python train.py --d_expert=64 --routed_scale=1.73 --tie_word_embeddings=true --max_seq_len=256 --train_tokens=213700000
Below are experts of layer 3 (counted from 0) of a mixture-of-experts language model. Rows are named gate (a neuron's input weights, with its number), up (a neuron's input weights, with its number) and show model dimensions 0-95. Each number is 128 + 32 x the weight over its row's rms, rounded and kept within 0 to 255. Numbers have three digits each.
Before each expert's rows: "comes after" lists some tokens at least twice as common just before its tokens as in all text. This comes from a sample of Wikipedia text that the model never trained on. Tokens count by the router's weight.

# expert 7
comes after: "\n", "\n\n", " |", "1", ")", " |  |"
gate0:153092086112106145160101097142119137146060137039195129102126144123100159123154136113175169139133141127069143152098106127164129111131147157156080142131090107209135164098088124147115052146128075102096092096190082182135152141122101106094124126111111174119070184080120144121152153150115098155
up0:130067051134129153154106121143133101136019133083191112084108135157071156120176141091183158125154114137092102106139121137156060119115168176181076167135077134155107125128083112131117093191110103094100092112153155175124120112151131091096136135101108145141084159092101133137137122110092143146
gate1:137079101091112107104161170176154080100132164104160103129101109157192159147164126166098132094145119174115129120140069171128136105128165089122124143119133091039216133220125156109128125121132094154080107062142179114133128126173100085131106128127143097164086125141083075135112147097100124130
up1:119080072082130153081149152147152049123099157111132092147123134122131159160118156176122076109159092182142141149163072144137136071116182096165114131105121080107200152188178139119142154143118073155112126062084157105078096091167080132151103137134166106143112128119091077126130145132095168121

# expert 10
comes after: ".", " |", "\n\n", ")", "==", " |  |"
gate0:181165154125103106070095114108078157173155137152136129154141145086203154111107135213130067140087152120161150060177113151116150111130150121110114169118150109138120171115129137133103124111127128128122079106154104116159116157118146119138146156147092085148095210131146105214134100178139045163
up0:180100102158070096133128103162099111159107120190112130095161124093199077104145088150111134086141140172127141128158079119104116124113170176127108150111135143138090128153151136108121130193171171065135076130146136073141112208125152107121094119106090082199110192153106103193107111153150138126
gate1:163139086078144179114140105108109201090092111121129154107084138177147132134143117101083143096160166159110137133201174129111088081146140115080145146099120111127174105104111139094140164098091159174092116107107146075142139215075109121108146170155136172153086148099076158172132094116181100167
up1:128149080131135171113135133104078203112054133134126142073077144139160118119167101147113123091186127160137150135167172148090122063110126120093096117088136151059159125108172172089122143119087180162102126086095188098156138178075119123094147142153123167182128140116076120190133146123143086121

# expert 4
comes after: " | ", " ", "–", ", ", "| ", " ("
gate7:112070167130134147142162099114097093092095089145141061108059104112132096096070181082069140134110156115103108160150131163141123110133137190122150099153108153195162106157165141144135117111117121181122128111190131199125122093098196136161110138129185112097129109118091164073091134120187166135
up7:101053177154131100125150109102130094098038117157113071082109108158162149124115164121085132103136136086137093159090105187150148091131139151138164160143141172165186117138161133188139131148105096202116139122129179142129150104153095067154064117175108104108144124075084137090107131091091140137
gate8:123147174148160123194135185110101102080113124191079127097160140116191113184145137126115100117120110095077101075165083126147146158108142136214125155152100174099116178088148122101088148095148134079108126094145158150177145070133072124089089134129152112112077136138101166109198112109142140134
up8:153107123131132138177123158095154067087123107153099132105164146079140075154120123142114133183083095134112106176115134142095119143100140121151150125139078152117117155081099113046088153093150096090086072113112136134150140073117027117095090099112169151090183101131087151066175080131131159114

# expert 14
comes after: " | ", ".", "1", " ", "–", "| "
gate7:117058098116127117114153107162157160130087141107158094134159085067092176135129176133107086108073138108158211132095109124174116080102173113198198141098128100126089086134103126125042125108134076157119116175135095157130133053150125128161125123116176110107122114151118078150102152127143148102
up7:100076123104081154130176153138151169139094169119188070171130041076097182113115160106113123123117094111176180133130089107161150097129152116185179151111123125145102082092121155133082135129157101183095136148172075153100166105149104121147102152112177129144122131183124053156123125150136103094
gate8:096117089084138160120108156131155109147130113103131142071202107105112147145157129090134109118147115106130175137137092096134127139093104087174097123082049066116162105109141136194080105180123106136126174125135177160107170134181085066096116126125171171061117134083113082151151105072098173117
up8:122122060088125133145126131136136100133074040086168124084169076138086124125115137093148149122117114121098176118147093129139162071135134046103152135101063080095141119144107123101094101176147126115142122145147142176126113085156096050102095114124130120067122167130089054160129129066113156135

# expert 13
comes after: "\n", "\n\n", " | \"", "| ", "S", " A"
gate0:153139101148115089098153084160088156092100140141148234149130155064118100078136076143114115133152179123134163138185156097164107075112154085098097069147162124158055120137188146156114131114173170144164139093145169163121143109123106159083166172155127142143121166131115083138145141158116164089
up0:119152139090139084139137059135111158109109165142130161096178124123124123090181090115125138100159166096111135129116132124175102119109126005096121120147137142128124127132175154186147140127189166148117136134154186202127152103125122202062146172164112165156116149142150088176166146161146133082
gate1:142104153123168167111100165107123187099134068098061117118117172125166134122114159113128090108161171176109153083176068091129114079097120119149130143117166131121150127148096115150107120190107195141086163145167163157163158133091067143078072103109120139200125110120090095109133164150067143167
up1:136124145139112177160168116105081156112142082105114097070144147124178106127111206116137102106189143135090191135168062101173155094085148126142138115134126114130119141110153143171122115170142149146113163129178114152132191109121040128061099114086105158165091167138142085128157118185092135184

# expert 8
comes after: "2", "1", "0", "3", "6", "4"
gate7:110166056160138142094147129113179148125150124198103094164095155138182143142072095183116089120140120129122133116155137072174146105136131141170099143154095121088118107198148100100169094145169115119171166118131183155111152160176130139126140161164191164113035143128097124096083136123086163150
up7:129159094153149153087154134121214107147156114168114129151101144120168179169064153181110113094126105116148157094164146084213167111119106149166110120140112128096125157175153095129182160124181101149164160119135145180163121136132106093142157137150162122083053124113112129113063146115090200155
gate8:125141113085157082155109097044088114096201154136130140152052087158072143141136119170149193111075130120140089134140119143142217108151115159140132141150120121133109101161153113146121122075201097158115170125146136108113160102149099150082179149147105131074092176163120150129087115141151126077
up8:137162088124098065157121120094092117113160151163141146106075154116111125125113121172147173079125114076124103099112132123164163133091146138111142139133088068091102135177173102122084188088142121159145188101164100118135167099163103139052155130178162117040111139152121195169097137137179167126